Experts of a small language model.
Size: 13 layers, width 256, 83.4M parameters.
Experts: 48 experts in each of 13 layers, 224 tanh GELU neurons an expert, a softmax router, a shared expert of 640 neurons.
Training: 530M tokens, 4043 steps.
Below are experts of layer 4 (counted from 0) of a mixture-of-experts language model. Rows are named up (a neuron's input weights, with its number), down (a neuron's output weights, with its number) and show model dimensions 0-255. Each number is 128 + 32 x the weight over its row's rms, rounded and kept within 0 to 255. Numbers have three digits each.
Before each expert's rows: "gets" lists some tokens that make up at least twice as much of what it gets as of all text; "comes after" lists some tokens at least twice as common just before its tokens as in all text. This comes from a sample of Wikipedia text that the model never trained on. Tokens count by the router's weight.

# expert 22
gets: " ", "im", "ir", "ish", " H", " ="
comes after: " |", "-", "|", " K", " by", " \""
up0:194100158110102126079109156128094148133053126140069134124128189148096162102155104111106137132113093159131101183096135149117115148180128106134116112078135128127122142134125161075109120124105165171148182110125154096112133188152137112126146162158108138200108135164177050054097101107149196115164092081162155127140146137197144177124144160130196073121148157179111150161082162110150181137100124182188063108166156152112193076095096151121109121061160109150157126123106157154154111101143163151127160108153167115142090156117155140101147123104098122121088156125081148158085118146096147172074132120146095163136147098176076132154166183048153138147163206141096083144105136146143112196188133146120117115138056172134127108164131140096130125174148128163099120115211108121167105090142127
down0:130147119065109140141112170153133090114171067172174125080117110094184134147109149157131079150114144137159112134089125166127127178151142118097107148146214093107119130067103156130149187106108146128111124158107120137138112142109197156139130102163100057150127130120122113121151076139137107141098137113117112135145117067106083095115085114146104167125046113128119053115186110148095161090135144107121128181140152202121165159182137130122116153123128116141065119160158142146147150064140099212167181137128081122089130123109083173146163181108186153069145105099126110095140133147068125159133178113109114099179092117127104078135156101045158137061117134123182172174143218128108167165115131148119122064085137095062161111150120139093123168123094068123151132200126090151102150119158093

# expert 21
gets: " B", " of", " to", "C", " Cup", "ou"
comes after: " the", " of", " N", " University", " S", " R"
up0:182115119134128134152093149111082126172079134136099129123122071117132072088133185145119090099133111128112127115068205174122141127113122135105077155108139091123082134134157177103067114081203076124188093127125086076098116160128132131105130163084112131201125149060156087067144125171137128104114148084089098084220185144136127097121087141108107150147122145153142067103104121146144134127102095093158107072174122121126153150103133103150130157120144182124144065082124151138166135147126192035102174133082143132115154091125083136109071123090141120176145160169106159162169083124118093109119135094150109168191158158151114137129149141095090106109087122086103117166162098101135144144111132164141060103114096163153158130130120125117131172143129101104255105101131130089111175150141141
down0:118094099128139059125134122165186117162183097134150169132135137134072122137106169130106110162116149093036129153139085132183086136119109122162077151171127191171126109163094092114182146092144133086174170164151146109108159140130203164121087141136120185141127110098094082163173145090105099084130093131110109150144090083135102155097164129150146185088184076080160123147112137089114109161167072147142142174141135173080155119139181114093143108084138108093083160143131103168126157061062103132176115122111156143087180109127108110127130141113062099136123103142136119121115133115112185132188147110070147179146137173139060141118085113106098109185152140096093151114094112101163063148175100101196109166079167134135084182150073159198193120144153117139152140160146124121172121150143138

# expert 33
gets: " 0", " 1", "us", "am", " He", " V"
comes after: " |", ".", ":", " by", "|", "h"
up0:086137092139074154134146128176115167144135099092111107082203146152131099113155135147056151176153169116074113108177106115136110136125123135117102116128116144147086126119145076163170171172141085167035108144135103138163120138101158187147119075163131087123138087169160024096153123109145128127196124164109122150106193131204125149108133158122122113053132138046130080110121154127159098127125068076124121135117142115119148107125148141166115086107183121103071124119107110107126161150143067137143189133201096153142073095140094093147130101136100163150127126144161089120084071193115159115160141073124081139151189115119091128117095173154140089169133057128123070153131143118127153121072118127117109148126092151152143117147138050102100096107158045164104116134125140161089118110124194
down0:177146120108098143105152116143133116127098137126072135137158145105110205120124182107120141118147083132133113133104106126148114164077138123125150069141152118185132061161180148061126134073132137161163094133155109072122157153184172121106161142119123137118148154157080110138101135121152066050099116123125154175103121111140145167161119096126169083148105099091203093114107093131136135115183122116101196078111118124184114158135157042103118142143091103112155070093083108133168111129148116101116125112061084133081164100088163097186127132121092087155134082184094185067112153101175094134141157138088076151149145132092161105134099115170071175092109099113173118095102121115091064108152159206137074147181135089161135137060117102111148145128098086197134142119064167116120100075158120

# expert 9
gets: " the", "ak", " 5", " in", "′", "°"
comes after: " |", " from", " of", " in", "°", " at"
up0:173129087169053081118112137132164200161139137065109198150113154096147076110186132146089157129159186123133144157155157148157107153123188097093108090128124077123095138130142117112211103098130121134157113196165131090170094126174162073113117080111051095140119108168114147133145134059104120105155125114170105134189117147164105097049174100127149139155104157205155100116127135137096109149123093088126127120160065145165151137141138072194146107204096096104097152147148162161128141138113138157136103129142156177072160123159122166122143124134127144172130145167088179133116140135053146101088049126118111151092130133159124180086147089122124148120144091118060196129139167170129087125126084121155124102148163068147170155158152148110092145054114132113088118105162172108130123108153110
down0:150148074125145133050114134142107155173081156146146175118169143065137127116115114134170120170107116154137159123196147078137134141115098159149086138118148134069073145150054145180160146125173070132159164154156147200164063146117125124117082182103110093166130077142143093107146129134180114180056084071108103152100135140115167095180151097123065127166120087075137167106152163143134162109162051085171125122123168115150116099132145100103136129138173164136119190137093136119151107149145130108114184168057104131152127152137093148103225133136066099174168136143140123140112125163177134151093145130144170099176175132175117147145160134155134157153121118134137088162071097127087150152097164136162136183156133098152118120124160079174078133134119154122081146080089082159093100164064106

# expert 3
gets: "-", ":", "=", "|", " by:", "==="
comes after: "\n", "-", "\n ", " Binomial", " Preceded", "–201"
up0:170073153110068136098049152143161136119179114124150167118140183144096113089147089104082178169161133131141131150103097096161143136100136129170159102221142103120155132209134093160192156104079128097118137169094196128129085170127097063189130139070128123186134065158143139124162142077137106186070156081118094093133164134117144184203118136100109100107116115135081130122165076120164174111097141170156109110078115135121137164165082147129150099135166071176140102153105144137155130109089136134177140106097073104130085096129122156147097133127130098180127116081121158159124179099148116116157103131128060106093126137141102091175153151091117112133142095115233084111118087149145180109178115187173096139087116096169095117133078161091158136079122128135129170129147128120153142155116153
down0:126125112140113043106107199094141193112115125133116079138174076115147084112150173136120102079144117135099107121179160108094171131138145141118092142170135117139138072095097141109122123112123144135133165096130176100168145099076120161081108184098153165106096112196143150166125118094093132121088115105141057104154125127090152119138150095177163119118109138133170136124103092151146152119104135103148123163103180105107209194124146108121122134121019131120110148113097038118114161126148155160037169122144136163150096110111112117181111113125097117138146133124068156124092097201100120128146110135152135217189064200186111184086091126130177106129126152149128186122125091123169146125096141123088145175188113100108107122161126089129136151081140071166138176126127171144164161064165120

# expert 45
gets: " from", " and", " out", " with", " well", " be"
comes after: " to", " and", " the", " a", " an", " or"
up0:148108084137174120114171127125086129131088071173153119094143109119117111182106145082112134137120085144096127171185080175131150134037122143085129090132130106155078125185109083075092182157074107184041142147120158116140133158130098107103125148103126164111144168149046110151120099155129094118172143177155172120155131130147135096117072132152079118089118146130123079111138110180057156120133126130115084130112145068128133091122103122128138153111192177119102131094159174165141081088161145174165098137137140148119136147140133159128090105126101160118115099115098172174176189080105107146146111133128129209095125068147128124149108122153123153101118152067159137108153077200157180180123143073108168126167160128158179071080081209089106138182090118134110115104116121141191186111153136
down0:099126083092170192187109076156151163029097174101113057176161083098089158142156101083203163206143158149135118090144086092128139100125111099136110135151119098134125176164151137123145097130170043165154151110152090099124112114139115180115139130060115107097140079155112128130129137126055132151084137154097146072120120166085113166176152144148097093051111087142091122111100136075125090091083112082125139123117135125171103090121090097103163142126125180142152118130118102122198163158130112107088088222122179102130099093125125116134086120157084144116144091133114122116157085076155173156195132138155142157103086139168172067120102122168112122128146166153094140112135135093127109164136080153132084197145151127119121148129121092106156144117153168168174135102125137098141092108073071

# expert 16
gets: " |", ";", ");", " 0;", " —;", " –;"
comes after: " ", ")", " 0", " —", " 1", "5"
up0:177187116157111207136074155125089149153143126112159089188157132111165113154122186146103128174182188132163131105144115121130117123136138100123049145144114124137107159169059168085106138157153112121154144158130123144096082142174065116137080123133144133178148103115096142117162096081125113116133144091109178085124094171122139156098152167106117204046195157137077131157104110072128123141103180139110112136102090103060168176161086136135146170104041149160106152146102101147216109115129167128173198076143113105145119112095120109140112104149042139088166118103087155085152163129158153180146144159117144140146091109121093143113127179098191101079136139123093126162107120132129141119160100053154109125109184125122169126174175136141163087153124124108117166138100108057094158106139144
down0:166100096121154091162062110130165163154138137160136087108090089095140124148129124076132094112116154086082156158149146110175122120141102099078134124152139091110124115093168159157158101108126154116077138173138164116184089041143165116110195161061128085106142098077147127095149171153124105105135127137158080163156101128089104154148036073041104176150106157173096099118096085140141108090143122098177118116155104182156118100192162178140156112140138139084103144179114105153122103108120116124162097198149112124140066071134129148136095136110073030109111096141125144102060117184180057112149109155072086122094123137125162127172130140123124144142125141181146140089168089159086148112082103130101141158146086124083096109134105046112097150133185096114111165115125145114136136134178145

# expert 34
gets: " The", " the", " its", "'s", " Liberal", "a"
comes after: ".", " of", " a", " to", " at", "s."
up0:129086132116136107135158120169118137072097100193094123082131129077119105097189150164176115127136181119182121210081114149141156195079116079099119080130103155151091191059154153135123108124170190138102114101146066123138067166106085143138118103068111089158111139154188096146110070156093132149115106128084113164120158145077151113134148139103099083121133046146188117119105142156149098116109121149156170080193093126130148087171137133143145082132114136192058139112149139127146123067104176125114090159114126112098122114146095111104111134111142119159151132120116156058171076134184169166066134101140150067100113104172112115141170143172092150162177149124095149087137135171190118168109143184135112122117147151148138134095148135148059079117169118127166142122178140073115176146083160
down0:145136146138165124201153171176123106129159180152171149180128114151066114102115092110143140169102119044093074147184182121161134145159077123194118100104106163142141165183071162086136170163051110153146140102069157106106178143122149106136183094168099150161105174148096113183157132089151140162167102153187090160146125174101160110086167095139145117176105055126187159120150166127131144109133070194140153081093065142140137126130182123136124147137165147091175136105150171119133166100131124142118183118134136131141196084049157147142168162186098119127195148132184103099134172071136119162088126154132085138158152128087088135134094140177165135119192142104131126116147123132132096121154117110134133108109178125113185152142112084121146078115117102103087125128095130131085081124126161

# expert 37
gets: "\n", " ==", "\n ", "\n\n", "|---|---|---|---", " ==="
comes after: " |", "\n", ".", "===", "==", " =="
up0:121144142156122129106138186103163100108106118112134146157104136180124130098142081096167172133129118175151063153136090144062087141187137131090115170083130122086106155112048100179173146170163179150074078146110153127074117060078141084168118119071131160164115135131077113107133157148097110108151076076176137121103101118104104199173125123178191171140093119091102110123110115078111184133136151150105112111127068066191118094194118058082166116144131143075135129097097081095154140137082116107119192117147136106104109160184096076172083119141140119062153149144121116145144092127172125083127135112121136154119138113115157135072095080107110079065214135108083150096130120138149126120162119138147129078099092112171109127103132141079150117130135133109123069103172131060117139088111153
down0:141141154121089114079156101102143140142108152180160118125075107136131179174144150089100068071116077119139076166122165118116151107154122151138093080165157129121123071127120150128151158083103068101208090118167074157150177141136096125074133182106125140123097123125148134161079125163151138115135163107110131093100067149146143172192112123154128094213075123107102179129132094110163148081139166077159076114153135178093161183130120127084130098169120076077072106143134176211109105124157137096077099109146123101149109123164090077125107153174123095132143116100136164110104224142134129127094141145085114161113159077076124157095129118098128145121126136185162136175180050133111125142103092137060110097149107110135148100129129190154161167171175109172174072170107134158140104137166137

# expert 44
gets: " the", " Th", "p", "h", " P", "u"
comes after: " in", " the", "In", " In", " M", " C"
up0:148091151085095112098134121156133141104143160073184214133111100156176163110100152135130131111162130185169127106133091098166162114192070088094152187173118137102090164136136142099162126170140080108183114127107093091080177111137145148156098122165131125114175132102151144116109101135156168185118159128105106086132102111110136139115161209115145137111122188088112098166124134185144150034165097133123134173127077094086149118109145089199121162097134114070145121157156117107214139094158175070047100154106151074094134174072163107153139084122139139061129119116093147120127162100112151112158131128143167075120170138126111152121130110174157155146125115108179149156174093134103176168164155129147095116078142125081160110075123103153125110151101107173134075104183137104054076136145124
down0:164126137181111149091156086187140108124098117079119093159121158090073147137160114143113129172116135140033167137074153118187095192173086155113076106103080125147153090171089135150118088106080142112143107167140111133091140106142130118112157117081070101079105130156091122131178120105083138099174099129102163128132169097152086106140135078185116080060096045110062134106142076124075117159153118135122130102136159106165174123130074081138132186078135150173185118094138095102150149150095124106150169108161169160129072062115137172166173102068074133108079127168160104129172115108110189137110152134124067116162115135116137131156192103110104100158148153197131117164102137123123137120125088184149176105132120128108120068172093111142121099125120097133160149128151111205137118137102184

# expert 32
gets: " ", "2", "9", "7", " L", "3"
comes after: " |", " and", " –", " 1,", " with", " -"
up0:156146111142097105123130161092083165153151138176101053208132097118103128138104210127059075173179145143136142180119105121174148118109141176121155150174132122103117150104161071110102092113122164068176117143066128165149104135113106124136116150129086111109106137127095137100153137108119180173097127168104129163109111142126168081130172126110142111144148109131109149117155107092148098136154084094155179141096123070134169133171110084108139125107124103076107121153118103215119109105129170141097098157072162178130143131082113144063186196090142174104145139148124137111142086136106169140077168106130163144161144119160151155099162151125156110114046089112138083072147134153096047098097113187037056132130171091092131176111116187126128120125163151111127120108087121114160106186067077
down0:125099116129091114164171032179174107063146139114157148149169110128136112134111152056165144127122071164152117135112140130144100104137155133170115109137093125059094121142144158088158081146122160151145194161115119128139105140119148186054107101065142119174091121113211176143143128110091145147105129132150157074121083111116152131169140127142172169081117102080181117139122104187185115157167119137106103053129159184072118187151162143159152117106129170093162097149123105098087067158139113098140135160109071105077144105132136182186107120119125115100096121149144183175152142127186096109064163205108084072071108123148130082158118090140129129155184168154087129164131131132123071144135167171126119183132137135062114174111146092126081095130182129075106146126136104137115129117114095

# expert 11
gets: " the", " The", " other", " such", "se", "ong"
comes after: " of", " in", ".", " as", ",", " with"
up0:129071113118156192066167131080092125133159101088101091139119096129137170115115134110091109123060149123192136124183116110133205183071132130123118056126074121119116126109121121082135132130167082099175109132108132087137100186074129114109128112171149112143141122134163136101080116090059099124136086111126078163152170128145124116150174164073210104133129093118167146073142155134118143150124066172152119070109139097084135106152089155146088142099121104129154135140114095179085113181144108174159144124116180122084127076099148103121087101109104127133114071097125091116126121156174085152041101081141159171100152074087143152175071142154176186161073139098137150133155142117057124168093128135183109133099100114123163131121193124101052150134126096119175108048124133099142149101125135
down0:168150121168106094165128146196151178125136068100109172093137092139159120129105164100094120084133144123133146133158059102155063118097071085094137118116152127138081124087149106097176046105111166156150094066122113129104152079104141163168170145050195118126179165079105128130167135115148145152168196126186116117169093168123132104093141086177127135140144145156166125118162129159129180084170113086124091114124126139153149152168143143114142121114154126176141124170171132159054137112100139126136155152098098124156083098095163088138106089071092176132105191178083171083207128123131107119157118098103169168124056107103064128121124096167141097156174089126148116095111115159134114106107154174105079131161167137128090183175117137073115106149204157129074162072127124094136112109131124